Weights of a small mixture-of-experts language model, trained from scratch on English Wikipedia: 378M tokens, 5774 steps.
Below are experts of layer 7 (counted from 0) of a mixture-of-experts language model. Rows are named router (the router's row for the expert), gate (a neuron's input weights, with its number), up (a neuron's input weights, with its number) and show model dimensions 64-127. Each number is 200 + 30 x the weight over its row's rms, rounded and kept within 0 to 999.
Before each expert's rows: "mostly gets" lists some tokens that are sent to it at least half of the time. This comes from a sample of Wikipedia text that the model never trained on.

# expert 3
mostly gets: ".\n\n", " between", " ==\n", "==\n", " until", " have"
router,213,229,180,209,186,158,167,231,220,165,184,247,126,208,160,166,267,163,159,234,210,146,191,209,149,166,211,200,235,167,220,280,174,202,164,203,188,198,179,213,167,224,182,216,166,214,128,204,245,187,153,168,237,199,196,116,193,188,213,155,213,207,210,204
gate0,241,194,199,224,180,163,177,215,177,178,180,175,165,161,205,182,275,242,164,203,141,240,193,238,168,215,185,162,282,200,209,183,194,197,189,204,217,186,159,169,224,215,172,217,184,238,156,197,229,161,152,241,252,204,171,174,201,208,157,152,241,206,201,212
up0,218,226,152,217,215,174,254,165,186,154,233,159,184,186,196,173,224,199,205,190,223,229,274,164,162,197,240,222,219,170,184,253,219,259,153,208,199,222,200,152,177,190,175,184,206,173,229,151,282,193,195,198,258,185,205,162,205,209,216,239,225,199,219,189
gate1,186,165,189,187,191,197,176,218,158,201,163,192,153,165,197,115,219,180,211,237,131,184,206,180,182,204,230,218,192,190,234,216,174,187,222,229,173,229,169,194,158,196,195,147,221,213,213,227,197,205,177,179,199,240,222,220,202,185,228,210,157,199,207,186
up1,153,239,224,225,259,224,179,196,245,239,183,240,193,205,183,208,209,234,199,185,146,205,162,201,223,201,291,201,252,164,212,236,200,152,214,184,171,197,244,252,183,174,107,220,194,214,163,222,179,245,243,186,218,188,222,173,231,226,232,189,199,216,186,202
gate2,244,217,210,189,196,178,227,188,258,186,164,191,242,231,175,180,243,237,193,197,224,224,216,189,173,154,146,200,194,177,197,204,214,171,222,217,186,165,235,179,200,167,221,214,209,206,240,196,219,164,174,190,231,202,138,211,221,243,180,196,194,164,157,191
up2,218,250,186,162,262,203,201,208,224,242,216,193,162,201,253,189,195,243,181,176,226,179,228,223,228,165,198,139,217,157,215,201,161,210,222,173,166,263,234,160,192,247,238,188,170,204,222,209,240,188,258,240,212,193,230,255,195,202,188,222,205,186,258,171
gate3,266,217,190,211,240,197,251,212,240,195,203,166,231,243,161,215,191,236,167,217,216,209,192,169,132,155,180,169,222,221,187,252,187,188,231,186,174,193,273,198,194,215,156,220,219,179,137,187,150,163,183,159,196,207,150,222,208,186,215,133,172,226,271,213
up3,204,205,194,182,243,210,205,220,183,237,174,215,183,233,241,228,214,197,182,165,197,186,209,216,164,215,179,190,200,203,203,211,208,176,202,203,220,226,172,192,196,212,147,182,180,221,214,239,203,279,148,187,198,185,218,194,216,222,182,259,238,215,212,171
gate4,147,170,211,287,156,207,214,193,224,182,272,198,226,221,169,161,211,184,185,194,195,225,156,191,266,204,212,190,203,164,197,241,157,171,240,186,192,197,179,190,225,172,183,207,225,257,233,179,213,150,207,230,212,152,255,206,219,160,155,227,162,197,173,160
up4,192,208,156,207,181,219,259,183,150,219,213,180,158,181,168,182,193,204,227,180,168,281,225,177,234,183,184,209,209,177,241,188,212,214,162,207,221,202,149,222,158,197,257,220,177,218,149,174,214,186,186,185,244,178,209,122,218,162,240,222,152,267,238,172
gate5,186,198,167,131,243,217,209,141,159,236,174,226,216,206,219,210,188,238,194,157,239,244,182,215,163,189,194,196,194,206,160,191,195,256,195,204,182,182,167,185,152,164,206,211,168,239,148,193,233,200,224,214,149,178,234,168,255,201,232,215,155,231,223,222
up5,198,187,164,171,176,219,244,210,195,165,214,172,204,188,238,174,241,267,228,151,176,161,186,243,205,223,187,215,216,221,206,208,165,249,204,219,219,200,209,208,192,191,226,199,143,220,184,250,254,228,220,229,196,217,179,186,208,247,201,226,173,242,204,173
gate6,193,207,212,229,202,204,184,205,188,240,240,172,250,187,154,252,252,211,229,194,209,170,234,192,216,200,184,218,171,186,203,178,188,207,238,158,198,175,228,167,226,179,229,135,197,186,166,202,259,218,148,238,201,137,230,144,218,165,205,234,221,204,130,215
up6,190,197,218,273,236,232,190,172,172,240,223,195,223,101,196,214,206,151,186,123,268,212,201,239,163,166,232,212,184,224,164,178,201,179,204,231,210,220,170,183,218,216,215,193,213,190,163,249,175,187,235,159,238,266,214,189,214,196,176,215,271,219,158,196
gate7,171,247,182,228,180,148,152,209,198,193,189,212,220,164,237,165,190,228,178,183,263,172,175,183,129,140,178,215,209,204,204,167,177,144,142,227,205,200,142,201,226,210,201,208,141,237,199,239,205,198,189,193,202,219,199,197,160,226,177,170,206,164,214,252
up7,281,187,173,194,172,228,246,199,134,185,198,200,215,245,155,185,146,146,176,134,236,230,192,205,196,229,213,211,187,224,232,167,206,189,222,195,201,179,236,204,182,173,234,214,196,223,200,212,210,184,209,196,234,266,206,191,180,188,174,211,211,226,231,222
gate8,167,199,229,160,206,194,198,171,182,224,216,209,237,229,161,217,173,249,216,211,215,177,182,235,228,229,193,210,202,225,127,181,233,241,190,212,210,212,147,194,186,184,191,154,227,169,200,254,208,179,156,209,187,180,151,186,210,225,112,181,225,215,192,183
up8,272,189,175,185,214,201,178,233,213,199,177,231,180,226,168,161,169,260,168,211,152,154,217,205,200,146,177,170,208,192,224,208,171,204,192,233,234,211,235,239,188,196,159,200,193,186,168,141,191,226,148,276,184,251,205,165,198,218,191,173,188,220,182,190
gate9,214,246,203,204,222,210,197,231,156,232,177,175,206,207,181,145,269,230,164,227,229,223,177,176,175,132,167,235,152,171,236,213,204,245,198,183,230,182,214,215,204,208,225,243,234,220,199,245,209,232,214,231,219,248,209,216,234,207,197,126,195,205,177,201
up9,214,187,277,151,182,196,213,200,194,167,180,198,188,280,180,211,200,228,242,149,192,219,216,149,200,149,181,229,238,151,152,228,196,205,255,271,204,275,206,195,179,179,213,184,204,198,240,178,214,204,150,206,173,196,210,173,160,199,141,185,164,197,205,224
gate10,250,206,248,232,200,171,195,297,206,217,251,187,190,227,164,187,225,173,164,187,235,206,199,160,248,200,134,156,171,214,174,205,174,199,198,224,175,262,142,211,229,193,193,224,242,240,191,202,167,223,169,233,209,193,180,205,218,167,197,209,163,206,238,213
up10,193,209,202,205,149,182,223,186,190,190,121,149,257,174,196,194,172,209,157,238,237,212,211,211,188,239,229,233,169,165,193,176,182,206,198,211,155,214,217,247,161,246,165,204,176,179,175,203,147,172,143,200,248,156,250,204,220,214,190,176,182,218,181,166
gate11,201,237,244,211,152,217,153,207,201,164,191,170,192,165,248,229,179,147,139,224,176,185,179,251,215,234,219,185,194,193,198,181,154,210,202,174,217,174,213,193,196,181,203,213,266,219,202,188,159,278,153,260,236,202,253,149,167,215,195,262,219,258,177,231
up11,241,172,178,174,202,174,228,233,181,164,231,247,240,163,219,167,218,211,186,239,173,134,258,203,155,183,215,198,248,225,201,201,246,201,206,206,234,197,242,219,180,209,155,171,185,168,108,192,186,209,223,209,175,238,201,178,246,217,234,157,163,197,198,208
gate12,169,241,272,223,201,193,198,196,194,189,208,219,191,237,179,214,224,203,218,191,241,140,240,215,167,178,223,262,245,223,232,185,197,228,202,219,182,157,199,148,193,220,172,196,178,249,133,212,243,180,165,187,229,195,125,176,216,188,254,158,174,168,182,186
up12,183,195,128,225,252,213,155,250,210,150,245,205,185,186,174,138,239,197,196,225,189,204,232,191,197,197,208,161,170,121,140,216,168,202,174,173,200,241,174,177,240,201,175,220,185,179,170,188,202,189,196,221,234,201,251,183,261,159,144,206,191,234,195,269
gate13,202,124,170,172,215,200,201,154,212,154,140,216,221,190,159,161,220,272,160,232,184,161,217,204,197,203,183,228,180,209,228,220,212,200,210,183,168,224,230,214,172,225,121,241,187,213,211,160,240,224,227,187,205,156,208,238,172,163,190,192,179,198,161,214
up13,204,232,247,219,216,239,187,258,172,174,161,209,168,195,218,210,119,217,188,176,160,205,156,226,237,219,210,176,222,181,185,214,162,208,185,217,174,176,208,244,187,154,183,217,159,212,174,241,183,216,186,231,238,199,207,234,201,165,204,207,238,198,260,181
gate14,205,222,176,224,167,175,229,242,205,196,225,235,202,184,219,223,242,195,181,145,205,168,225,209,208,191,217,195,151,181,200,193,138,187,163,168,171,207,204,202,172,251,217,205,158,183,216,179,264,177,224,245,210,263,157,237,187,217,226,230,232,171,152,161
up14,167,124,225,243,273,233,239,235,181,146,197,222,225,164,191,210,217,207,192,189,246,195,197,251,248,220,232,227,219,256,200,210,235,207,201,197,246,189,166,202,187,205,137,152,214,189,193,149,231,215,215,177,187,205,178,256,274,184,188,230,254,198,153,162
gate15,246,150,186,166,236,200,162,157,130,194,212,156,183,171,215,218,218,261,212,253,260,199,186,146,202,166,237,246,97,198,197,180,233,184,183,133,240,167,125,159,179,192,201,189,192,212,202,168,244,200,204,223,226,186,214,194,213,206,156,193,201,218,180,208
up15,184,213,196,228,142,145,200,193,213,252,219,162,214,159,213,188,143,226,169,186,180,213,180,183,244,259,147,183,265,193,182,187,239,177,207,223,194,236,189,186,181,189,249,219,214,242,227,187,189,224,198,197,213,226,173,216,139,188,220,223,205,169,238,150
gate16,132,209,175,135,168,222,157,256,217,192,225,187,198,201,192,162,215,245,244,188,197,215,238,292,174,201,176,224,184,184,198,220,179,190,172,195,225,178,223,140,161,220,207,237,161,214,179,205,224,198,165,194,178,212,196,164,247,207,234,262,170,231,198,240
up16,223,221,192,202,180,229,172,175,141,167,215,226,188,157,227,196,147,250,179,213,214,203,168,165,125,229,240,181,185,219,240,197,195,171,207,258,192,193,217,208,157,199,194,145,163,179,232,225,209,205,153,235,213,172,206,204,172,208,173,205,219,285,211,239
gate17,224,188,193,167,199,252,219,219,222,119,209,218,151,243,185,194,201,218,210,234,220,218,209,218,221,214,165,254,196,162,237,214,225,166,155,193,142,169,198,235,183,180,210,190,183,206,162,142,202,201,174,249,159,177,214,193,200,158,219,206,210,157,232,233
up17,193,169,276,205,210,177,206,204,207,192,209,192,191,197,248,216,156,210,218,187,177,163,215,203,137,184,269,166,207,171,234,230,194,200,160,251,137,251,198,176,223,218,218,238,220,192,174,211,217,194,173,201,218,228,200,175,157,190,229,176,211,132,194,155
gate18,205,187,201,228,181,217,163,229,233,238,224,213,175,197,238,224,185,161,242,212,191,225,196,256,204,193,221,202,220,185,162,247,253,235,250,170,216,191,194,241,225,215,191,162,213,222,241,173,205,235,192,197,162,214,192,218,177,203,219,131,213,149,160,179
up18,204,205,196,236,169,185,159,168,181,240,187,251,162,210,195,182,165,187,232,234,219,190,121,199,192,200,275,254,205,209,178,284,159,181,173,201,188,185,209,196,219,210,166,180,187,190,177,211,252,169,174,191,177,217,180,180,181,213,194,180,215,184,151,149
gate19,180,160,201,225,168,229,252,192,237,162,228,219,222,221,206,199,217,226,239,162,176,190,158,210,184,179,183,190,144,236,224,193,226,179,236,213,177,217,180,196,218,140,205,197,203,172,179,221,189,167,190,152,188,163,177,204,181,219,160,184,213,185,174,192
up19,159,208,179,230,268,184,174,173,128,194,199,158,212,206,253,235,224,155,193,219,229,217,185,179,227,207,187,173,194,199,176,246,242,216,172,152,204,231,235,220,268,235,154,261,225,162,192,171,148,235,246,125,209,191,191,173,154,212,189,199,217,187,192,200
gate20,200,194,187,195,154,237,179,223,212,177,180,196,143,193,181,232,217,306,201,218,196,232,167,142,272,215,245,200,187,168,206,252,224,224,265,221,146,213,198,196,256,221,168,216,208,229,214,207,163,191,179,262,212,203,168,176,203,233,225,165,211,170,168,159
up20,166,272,207,190,154,201,208,183,210,167,213,185,217,205,169,229,175,214,223,215,206,220,163,227,213,209,225,208,209,193,185,175,204,222,189,188,179,237,239,213,205,251,267,204,133,176,163,257,173,276,121,203,187,142,178,136,232,214,199,155,220,200,181,200
gate21,172,157,188,201,201,234,197,259,187,220,222,199,149,176,159,228,229,198,201,215,191,192,191,178,217,191,184,197,218,235,188,223,199,167,255,220,226,188,172,197,239,200,207,139,196,203,215,183,219,244,184,219,203,207,192,243,183,231,251,178,197,171,206,205
up21,198,237,166,243,188,166,246,196,158,199,192,182,255,201,175,191,213,218,244,243,186,249,194,185,254,203,246,211,198,221,133,195,197,187,206,223,196,216,188,184,135,213,192,172,198,179,210,215,257,205,191,176,200,149,174,172,174,278,156,181,193,226,217,200
gate22,223,168,184,245,210,246,198,198,202,182,232,189,210,237,152,220,232,203,205,198,211,190,193,174,134,173,149,190,171,145,255,162,225,208,145,217,194,213,189,187,196,204,189,187,183,213,222,203,228,262,152,195,241,165,219,190,193,198,247,231,217,208,166,176
up22,163,201,124,188,198,221,221,192,245,191,235,221,192,205,223,191,227,232,220,166,189,242,201,184,218,249,222,208,176,182,181,245,204,185,180,247,184,199,177,234,158,226,130,226,230,219,174,247,176,202,227,146,183,201,192,186,232,173,185,209,149,269,170,195
gate23,174,178,186,219,238,217,209,237,176,196,196,219,208,190,210,197,185,191,170,160,226,168,220,189,191,217,224,192,200,231,215,198,187,157,178,153,155,217,225,217,185,181,204,264,180,201,216,277,176,186,205,212,187,199,233,154,177,205,273,203,141,240,212,184
up23,198,202,241,220,213,181,199,217,206,211,174,194,263,179,185,238,167,191,256,234,188,190,164,187,203,248,198,252,230,192,232,181,179,210,150,203,191,237,211,159,174,148,207,209,149,147,224,220,194,227,171,210,251,152,213,207,196,233,178,193,174,194,167,223
gate24,203,274,185,159,242,174,199,196,240,183,217,224,225,158,168,169,161,210,224,211,233,177,187,245,190,230,170,217,199,150,150,225,227,175,120,275,206,165,170,191,216,203,205,191,189,247,192,254,173,205,161,181,158,129,164,193,228,157,232,202,195,233,183,174
up24,196,211,252,202,177,206,142,216,209,162,204,223,215,249,241,139,175,231,179,182,209,210,156,232,197,191,239,223,223,200,237,229,170,244,216,239,221,108,184,199,131,192,150,219,236,190,204,145,242,205,180,195,221,249,225,189,214,172,242,192,254,252,186,188
gate25,174,167,162,173,229,220,233,176,203,216,232,171,174,248,199,123,211,154,235,247,222,210,161,222,181,148,197,225,174,194,204,229,145,245,139,238,187,157,200,157,235,203,180,206,245,213,195,260,219,135,204,162,255,178,184,193,227,160,241,182,235,222,193,210
up25,235,193,212,160,249,184,223,213,178,214,203,195,191,188,218,253,227,169,173,162,181,190,161,199,244,225,243,185,222,224,182,150,176,187,207,188,229,215,222,208,181,263,252,175,219,171,189,213,145,217,201,170,201,205,149,204,246,247,209,196,252,171,213,236
gate26,219,178,174,184,206,181,199,237,161,178,176,235,200,226,224,174,209,233,180,188,185,217,162,213,205,152,199,217,193,213,249,219,143,220,199,202,165,226,186,226,171,179,148,201,257,201,194,251,174,220,189,167,179,203,182,185,165,244,244,188,214,165,209,176
up26,212,199,164,178,176,207,174,164,155,197,210,193,224,173,164,228,181,163,216,202,207,218,201,181,250,194,147,203,176,189,175,241,154,146,213,202,221,217,168,224,197,177,111,198,178,193,205,169,194,195,179,153,167,172,206,199,149,225,199,222,204,182,197,243
gate27,173,218,232,181,205,181,187,211,176,212,226,208,227,169,259,185,214,166,234,187,190,189,204,151,183,152,187,181,197,211,210,170,206,169,225,220,226,235,226,206,254,230,250,172,189,202,171,228,197,189,248,202,208,210,187,166,250,223,183,202,211,127,287,188
up27,195,214,179,165,187,219,209,141,237,184,198,209,192,211,206,217,109,212,235,146,209,192,140,190,222,193,222,201,222,171,185,223,200,220,166,225,161,212,232,206,184,175,231,194,220,194,199,231,230,150,203,188,160,234,188,208,138,172,259,161,151,183,255,232
gate28,172,206,186,207,204,201,232,260,217,137,164,190,174,192,163,226,242,192,255,172,202,164,204,168,180,195,166,226,229,200,163,249,200,222,237,200,216,240,198,239,209,248,252,204,140,164,219,211,195,203,133,215,171,218,193,168,200,204,201,193,140,240,202,146
up28,203,271,187,168,202,187,185,218,239,200,228,186,174,206,248,234,190,153,228,155,213,209,211,172,215,225,217,295,226,203,164,215,196,245,207,210,158,189,162,217,219,210,230,210,160,231,170,205,188,198,180,184,189,164,167,182,167,201,247,243,227,159,219,165
gate29,189,213,194,189,191,204,232,245,168,232,180,232,170,171,231,222,203,166,181,178,150,205,252,226,208,170,134,245,218,160,219,172,227,193,165,187,197,211,217,152,223,276,201,140,177,214,246,206,205,259,221,206,240,227,189,187,196,213,216,200,165,142,222,213
up29,181,183,136,196,157,179,178,211,176,151,188,151,234,246,202,204,166,213,197,139,195,217,171,238,214,285,185,223,175,194,242,192,157,181,213,214,179,181,212,181,181,278,217,211,157,204,222,184,160,212,134,207,259,229,203,195,207,160,210,197,203,252,178,200
gate30,201,218,212,233,207,170,197,192,171,191,231,142,242,180,160,201,245,149,134,220,222,223,199,214,209,185,206,218,131,182,189,163,166,220,191,217,248,204,159,238,226,213,143,146,157,211,205,168,201,219,178,180,161,237,195,211,225,211,228,197,209,224,195,227
up30,222,189,215,222,205,189,150,210,197,189,163,220,217,289,203,222,215,219,183,169,228,200,200,179,153,194,198,183,147,208,197,222,201,193,224,216,235,191,229,217,238,170,233,220,178,248,219,199,210,145,199,257,194,218,156,153,129,236,258,192,189,170,190,187
gate31,191,180,220,166,188,173,238,193,159,199,174,185,178,166,189,218,193,185,196,169,197,163,235,163,145,190,261,201,207,184,216,235,168,168,172,177,224,148,212,217,197,189,152,161,275,198,186,187,231,207,243,178,145,199,185,179,152,251,167,204,168,152,202,172
up31,208,204,226,225,176,225,218,177,166,199,235,154,192,215,199,173,180,248,229,253,192,187,200,143,188,244,234,168,227,160,205,177,206,203,175,155,215,176,192,201,169,172,200,203,256,189,205,183,214,169,276,241,208,252,247,213,134,170,192,159,220,187,199,224
gate32,195,221,176,147,174,172,132,200,263,184,171,183,191,202,187,176,215,124,167,218,166,177,193,212,170,175,228,224,214,137,176,185,141,229,198,216,209,251,206,181,202,171,151,172,171,206,200,200,213,195,231,196,210,166,230,236,184,207,198,235,113,153,185,225
up32,205,170,204,187,172,235,234,213,172,227,179,160,196,140,245,190,198,164,213,189,204,250,207,225,206,219,195,230,111,190,174,213,175,175,266,212,208,219,198,245,277,191,204,149,178,230,198,189,200,203,219,198,235,267,163,224,238,181,175,251,145,144,141,186
gate33,194,189,137,212,169,202,194,226,236,144,228,142,173,175,222,129,208,235,205,199,205,205,267,204,215,179,221,160,174,179,180,221,241,259,186,162,218,233,214,218,188,181,139,221,207,207,213,214,254,207,211,214,217,168,205,249,219,159,180,197,184,187,193,212
up33,207,237,178,163,211,176,211,169,222,163,209,201,192,201,172,243,200,171,146,190,251,145,209,202,206,232,186,199,204,248,225,274,187,172,183,217,158,168,190,210,145,220,235,203,199,266,263,228,167,169,182,168,182,197,178,203,173,200,167,188,198,219,230,230
gate34,235,224,220,158,234,224,228,210,203,179,186,184,175,150,203,221,224,199,180,194,191,136,183,187,173,218,271,229,212,188,182,224,207,179,196,177,180,178,190,219,180,246,177,174,132,194,159,234,198,179,231,241,191,151,202,125,222,120,214,216,182,171,204,176
up34,208,252,230,180,203,205,203,121,191,189,204,189,201,166,256,196,216,212,173,212,274,186,119,193,144,224,200,199,220,234,202,156,196,229,229,183,145,252,225,192,230,237,208,199,197,224,221,192,176,227,148,209,218,192,225,230,200,147,213,184,203,228,213,229
gate35,160,222,201,204,197,218,198,217,193,169,210,213,175,255,146,207,185,227,217,154,157,192,187,194,224,230,218,210,213,216,189,200,227,234,204,190,204,198,173,160,185,235,193,209,171,183,193,176,217,196,190,148,221,203,161,194,212,140,191,185,200,159,219,138
up35,191,152,180,212,240,162,234,193,183,208,221,157,230,182,173,192,255,201,227,203,205,156,190,181,212,193,174,258,275,154,254,238,229,203,232,173,199,195,200,215,243,264,223,201,192,184,220,204,239,230,237,217,217,227,169,229,151,205,172,189,222,213,168,204
gate36,179,229,232,231,209,176,192,167,219,254,190,216,197,285,202,203,189,180,231,135,202,221,188,213,204,176,188,202,224,191,173,191,228,191,177,163,235,173,227,219,182,242,209,198,175,212,170,233,239,186,248,128,211,178,131,213,175,244,250,203,229,206,185,177
up36,151,197,231,201,162,196,286,170,171,211,219,230,198,191,234,186,177,199,213,149,189,173,172,180,173,171,258,222,274,200,203,174,251,217,197,235,217,209,201,212,195,204,237,194,180,253,225,142,247,178,191,226,180,215,171,213,231,222,276,229,204,181,166,210
gate37,204,179,197,192,179,168,194,211,163,157,258,263,205,240,176,174,221,175,177,195,204,217,181,213,198,200,178,144,187,185,193,258,215,208,237,182,221,171,189,180,274,171,184,205,145,212,198,195,226,207,221,196,186,185,186,188,179,186,201,218,209,168,220,179
up37,181,211,205,223,189,219,191,208,211,249,214,208,200,227,255,184,202,185,250,171,213,168,207,179,195,190,216,184,219,152,211,188,213,177,244,165,278,209,145,176,136,212,245,160,195,136,161,183,170,203,228,165,168,163,221,210,182,123,268,246,133,240,176,210
gate38,200,192,195,238,212,188,267,203,220,203,216,180,219,236,242,192,208,196,178,165,214,199,252,225,191,171,241,215,161,152,226,200,216,179,213,201,203,213,189,217,208,191,213,242,214,174,224,236,220,204,184,162,178,159,164,207,204,165,201,133,235,226,225,189
up38,164,226,199,164,208,187,189,199,237,231,220,204,190,197,209,206,229,218,254,225,234,212,164,225,205,225,157,220,219,199,201,220,266,220,205,217,219,164,240,215,178,159,222,230,222,228,174,134,199,229,202,233,223,221,177,187,122,179,222,219,170,174,225,172
gate39,157,197,200,185,212,226,199,191,238,192,196,220,164,232,127,246,174,238,204,183,231,171,229,201,174,191,251,199,247,279,184,230,159,213,235,193,193,217,187,167,231,276,190,230,164,180,203,221,220,212,199,157,227,146,166,182,174,249,175,170,191,181,217,171
up39,165,210,172,175,218,183,225,205,145,248,200,186,165,167,152,188,192,191,211,191,169,206,232,208,166,247,231,229,214,179,165,183,192,153,172,196,198,230,209,207,191,238,162,175,160,237,193,206,169,204,209,243,171,186,211,258,215,222,206,237,166,209,132,187
gate40,152,213,184,226,184,217,199,169,188,255,213,184,154,219,208,202,180,207,181,153,169,199,175,137,152,190,203,240,219,217,181,228,173,227,185,182,160,162,217,142,190,205,184,232,273,192,174,246,221,206,222,150,184,157,133,174,195,196,209,195,183,157,229,242
up40,229,260,186,186,167,174,223,244,211,185,194,208,182,165,197,158,210,179,262,210,241,218,223,243,184,197,224,183,240,229,184,218,227,220,126,170,213,208,128,228,243,205,185,234,155,200,195,162,198,140,211,216,195,199,161,159,168,185,209,227,182,217,217,182
gate41,250,207,254,192,153,203,211,257,229,160,208,240,204,202,181,171,222,239,193,188,160,218,188,269,184,187,146,166,193,148,208,208,204,199,223,202,192,226,236,192,191,224,201,222,198,159,187,234,149,194,225,223,173,242,202,198,163,169,196,132,192,176,276,183
up41,180,200,190,183,193,186,200,210,204,206,192,223,223,166,249,207,198,156,201,228,183,235,266,212,206,142,145,253,164,167,239,187,236,222,223,169,108,212,182,199,169,220,232,192,208,192,178,201,202,194,200,210,233,225,102,227,221,220,201,193,195,169,232,234
gate42,195,195,225,174,146,212,249,201,248,192,226,158,180,205,159,195,196,204,205,205,196,176,257,207,210,191,236,175,202,162,232,224,180,162,159,177,189,275,179,201,215,209,214,220,193,210,152,244,238,143,178,199,224,187,197,204,119,144,218,183,178,216,150,226
up42,213,210,213,215,230,228,181,168,217,171,202,225,166,161,219,190,227,221,195,194,228,217,197,218,183,221,134,194,197,202,234,174,235,176,206,237,151,207,213,228,151,196,198,190,172,192,228,256,189,188,197,247,200,233,271,208,221,266,191,223,214,184,195,189
gate43,181,185,162,242,212,168,257,204,153,184,193,188,151,184,194,168,176,212,162,205,231,149,239,200,158,207,247,173,132,172,214,243,179,179,188,165,187,148,194,193,182,190,207,227,214,202,187,230,208,232,181,126,226,212,203,201,213,223,170,187,240,226,191,136
up43,162,221,193,227,185,206,154,185,165,234,227,217,145,167,188,168,226,205,231,189,255,232,195,183,188,193,199,196,221,153,135,180,191,164,198,201,234,182,178,217,166,135,182,156,152,182,191,177,170,244,166,170,201,247,240,224,212,221,172,178,185,248,136,237
gate44,200,197,166,210,203,174,185,210,220,217,223,209,202,232,202,182,174,196,187,174,163,212,214,211,168,182,188,193,243,179,229,202,248,244,183,189,197,187,270,207,179,229,174,186,171,183,168,194,183,220,183,198,210,219,194,193,172,187,209,208,167,233,205,143
up44,196,163,225,241,176,222,205,242,179,236,236,269,232,219,255,191,211,214,190,185,177,218,209,212,186,219,201,208,208,165,224,204,211,208,217,224,245,196,211,217,257,186,215,204,192,198,199,157,172,199,160,220,204,241,219,206,196,201,209,194,148,205,248,228
gate45,170,239,197,209,154,155,133,208,192,191,209,211,190,206,229,151,205,184,209,133,253,186,163,208,169,198,210,251,223,199,211,215,161,242,175,208,245,126,178,217,198,251,198,189,182,217,203,199,210,158,269,169,211,227,225,164,196,223,194,203,224,240,173,187
up45,194,243,213,153,200,150,212,188,249,178,186,235,197,204,199,179,142,225,168,219,179,198,209,203,175,198,184,143,196,213,234,202,180,244,225,239,179,213,273,216,230,203,235,234,130,237,224,155,210,142,200,240,178,163,152,224,206,200,181,195,206,175,210,243
gate46,103,188,174,146,213,202,172,200,213,155,188,209,166,229,183,147,214,179,240,187,243,174,212,151,249,206,211,241,230,137,186,235,167,181,147,226,156,206,210,229,213,220,178,202,196,225,208,194,259,185,132,168,184,197,176,188,220,180,200,211,178,185,215,197
up46,173,185,212,154,186,201,202,180,201,169,165,192,201,175,200,164,179,251,247,201,208,154,227,221,196,229,174,202,246,180,204,221,230,220,229,271,159,186,207,242,178,141,238,164,193,226,193,210,190,183,161,181,138,212,212,219,211,234,177,190,234,245,184,247
gate47,150,207,235,244,200,258,201,208,134,238,144,172,198,207,184,220,176,188,175,167,176,212,230,179,210,175,189,159,192,245,186,183,193,198,235,124,197,188,184,244,245,204,168,187,244,252,188,172,207,234,180,214,216,182,167,224,240,224,177,214,162,144,202,202
up47,148,210,212,219,197,204,248,139,205,202,134,213,197,191,166,225,157,136,201,204,185,206,171,165,203,214,208,215,264,283,226,171,196,182,226,205,214,161,204,208,159,227,178,213,200,199,191,205,141,228,223,186,205,195,209,201,168,192,250,245,170,163,235,153
gate48,237,201,229,178,235,179,161,187,196,180,237,205,215,235,162,200,192,240,227,180,234,198,177,211,237,189,185,234,229,191,166,221,211,181,166,197,226,189,137,149,207,179,203,221,182,225,201,188,220,179,242,210,135,190,187,224,189,207,168,189,211,136,175,129
up48,243,167,243,115,202,200,189,246,172,157,251,195,191,223,224,188,172,219,186,188,216,193,216,140,217,235,221,226,221,230,206,233,155,233,134,181,183,217,248,178,160,194,212,182,190,189,138,260,222,236,149,219,188,188,209,183,158,236,193,218,253,161,211,142
gate49,183,245,166,178,231,191,147,205,234,144,182,200,221,245,263,210,215,213,163,207,244,159,192,230,168,184,192,149,202,173,218,215,208,174,202,180,191,176,244,182,217,204,215,227,209,246,210,235,235,173,263,194,261,115,158,156,144,175,184,204,184,222,223,174
up49,201,258,236,220,166,240,178,210,198,173,223,182,180,146,186,170,133,204,219,219,168,222,175,214,196,269,233,192,228,211,190,221,180,147,172,235,187,219,210,178,173,211,224,173,240,216,261,226,189,216,179,231,177,173,182,205,237,173,246,152,258,198,188,222
gate50,187,220,226,243,220,231,162,196,219,216,164,185,268,191,158,219,236,159,156,211,216,242,240,197,203,200,221,177,137,203,269,203,185,161,195,154,183,203,174,194,248,216,155,171,148,184,202,177,228,229,188,178,204,235,210,221,203,153,140,246,203,184,172,189
up50,214,240,163,183,164,231,223,186,189,210,186,198,209,161,219,201,215,194,111,248,183,188,178,234,147,184,206,195,225,289,268,183,243,196,135,207,204,227,208,212,195,183,216,235,166,156,191,203,198,218,181,183,186,223,204,214,267,170,201,227,227,231,218,253
gate51,190,135,169,193,231,237,188,227,192,233,174,183,211,223,178,147,177,221,189,130,184,211,146,207,214,199,225,236,203,152,174,249,210,187,144,180,143,156,204,219,230,174,204,220,238,205,209,246,223,166,192,160,184,167,260,192,224,213,222,177,220,159,229,209
up51,181,214,149,222,182,168,121,179,196,215,232,159,164,218,219,218,214,208,156,206,161,169,160,202,199,204,224,208,170,195,245,186,192,145,173,240,182,171,125,187,206,221,135,226,173,198,202,191,179,142,232,216,191,217,227,216,171,182,209,177,171,264,188,221
gate52,206,138,192,213,192,168,236,251,218,149,199,191,226,142,205,200,191,207,142,147,224,177,205,146,193,243,162,225,150,200,180,245,175,157,215,148,187,189,205,154,185,255,187,172,177,223,197,204,215,177,190,241,175,252,181,218,226,191,211,218,211,218,186,198
up52,171,263,216,188,168,185,193,206,168,185,206,218,203,239,231,178,247,216,195,202,171,224,182,187,206,199,186,188,194,205,191,180,176,255,262,133,220,227,218,201,196,196,219,202,214,157,181,224,200,183,178,169,222,228,217,204,191,212,184,164,182,227,183,183
gate53,193,203,201,201,229,197,231,184,206,188,201,228,222,196,187,184,227,193,207,152,230,220,234,186,246,202,196,201,169,177,158,228,148,132,204,204,201,178,165,216,162,196,189,255,178,215,230,225,228,125,248,123,241,194,212,231,200,181,131,258,210,187,164,150
up53,196,230,153,225,217,230,158,217,191,181,178,212,182,173,173,194,142,139,199,223,213,153,234,179,232,183,195,196,196,198,228,233,206,149,237,194,165,124,211,238,212,213,190,242,230,210,173,188,244,179,136,199,228,190,188,179,228,198,207,196,194,187,154,198